Below are experts of layer 4 (counted from 0) of a mixture-of-experts language model. Rows are named down (a neuron's output weights, with its number) and show model dimensions 0-255. Each number is 128 + 32 x the weight over its row's rms, rounded and kept within 0 to 255.
Before each expert's rows: "comes before" lists some tokens at least twice as common just after its tokens as in all text. This comes from a sample of Wikipedia text that the model never trained on. Tokens count by the router's weight.

# expert 99
comes before: " to", " in", " of", " by", " for", " on"
down0 [107  83 151  94  91 124 149  77 132 146 136 141 160  78 170 109 124 129 129  84 175 123  94 159 159 143 114  92 126  97  86 149 127  74  27 162 163 112 166 127 158  89 138 150 169 158  67  96 121 186  79 116 156 197 113 119 122 151 104 129 113 122 196 117 113 176  74  99 143 144 114 133 145 150 110  59 162 152 165 186 147 143 102 138 146 117 115 131 138 138 126  88  98  66 183 122 173 101 119  93 117 134 142 172 125 165  62 136  92 156 127 146 130 137 101  97 122  91  81 157 116 177 111 111 144 106 157  95 104 132 156 113  91 117 143  88 110 113  83 228 129 103 122 104 139 165 105 147 136 120 124 124 107 125 174  95  91  99  42 125 102  99  97 102 146  87  95  55  94 110 106 179 145 142 176  85 121  91 146 166 109 135 144 160 107 112 104 155 129 122 113 172 136 128  92 177 144 125 133 125 112  81 124 123 145 118  95 157 146 111 154 138 136 154 163 157  62 117 164 157 102 185  81 137 171 162 149 179 174 139 105  36 100 103  95 109 140 167 159 167 168 158 102 141 127 130 128 178  63  86 112 162 131 173 106  84]

# expert 15
comes before: "\n", " The", " He", " In", " It", " She"
down0 [175  75 133 140 163 199 111 133 138 103  88 114 161 121 109 170 138 115 146 140 155  82 112 163 112 129 132  99 124  92 112 120 113 147 194 123 152 157 212 114 142 166 142 108 133 180 187 128 130  86 110  91 149 151 114 118 130 109 175 144  94 135 108 148 151 162 150 105  90 138 147 164 142 169  99 118 175  65 148 176  60  93 142 141  83 124 127  92 119 173 121 194 109  77 163 139 101 140 168 143 105 119  93 112 126 100  88 187 221 146  85 133  58 156 138 108 166 177 182 147  85 128 189 134 113 178  84 141 174 148  81 137 119  94 136 124 175 142  96 163 154 128 124 104 116  62 143 149 142  95  96 149  97  76 127  90 121 117 160 139  77 117 117 111 123 207 107 134 107 142 148 175  97 106 172 111 153 123 174  99 114 104 110 135 133  73  75 125 128 141  55 101 156  84 159 124 175 133 127 132 138 111  81 162  79 170 156  96 181 143  87 108 174 152 132 137 109  96  88 116  80 133 141 183 169 116 127 141 142  90 113 182 139 132 127  97 121 160 115 182  92 140  89  86 122 151  92 189 155 151 161 117  67 127 107 102]

# expert 58
comes before: "\n", " The", " He", " In", " It", " She"
down0 [154  90  83 105 165 133  96 122  59 124 106 116 103 131 173 178 139 150 105 155 152  97  44 106 153 192 111  67 167 104 124 164 139 118 151  91 164 179 170 153 157 129  90 134 141 166 142 172 111  86  94 152 103  70 111 110 174  62 153  87 123  90 169 135 159 182 147  79 178 129 114 136 143 141 159  80 115  48 174 195 163 146  93 133 124 170 109 137 173 137  82  68 153  81 152 168  92 162 175 128  85 121 144 186 108 142 202 117 108 139 111 128 171 175 124 126 137  95 127 172 172 147 105 149 129 121 110 152  80  77  82 147 208 167  83 146 162 110  94 133 195  94 160  82 125 118 106 126 146  77 144  78 168 129 171 163 104 139 191 135 137 109 122 151 128 128 123 137 100 131 143 147  82 133 170 142  82 141 142 117 123 121  84 137 128 130 142 131 148 127 127 181  84 153 115 121  95 141 144 125  84 107 158  81 159 103  74 107 177 109 122 155 119 117 120 110  65 106 151 153  87  88 165 140 182 132 148 145 161 150 150 135 145  98 123 135 160 118 155 141 111 189 161  91 172 136 108 161 141 125 104 162 180 132 170 122]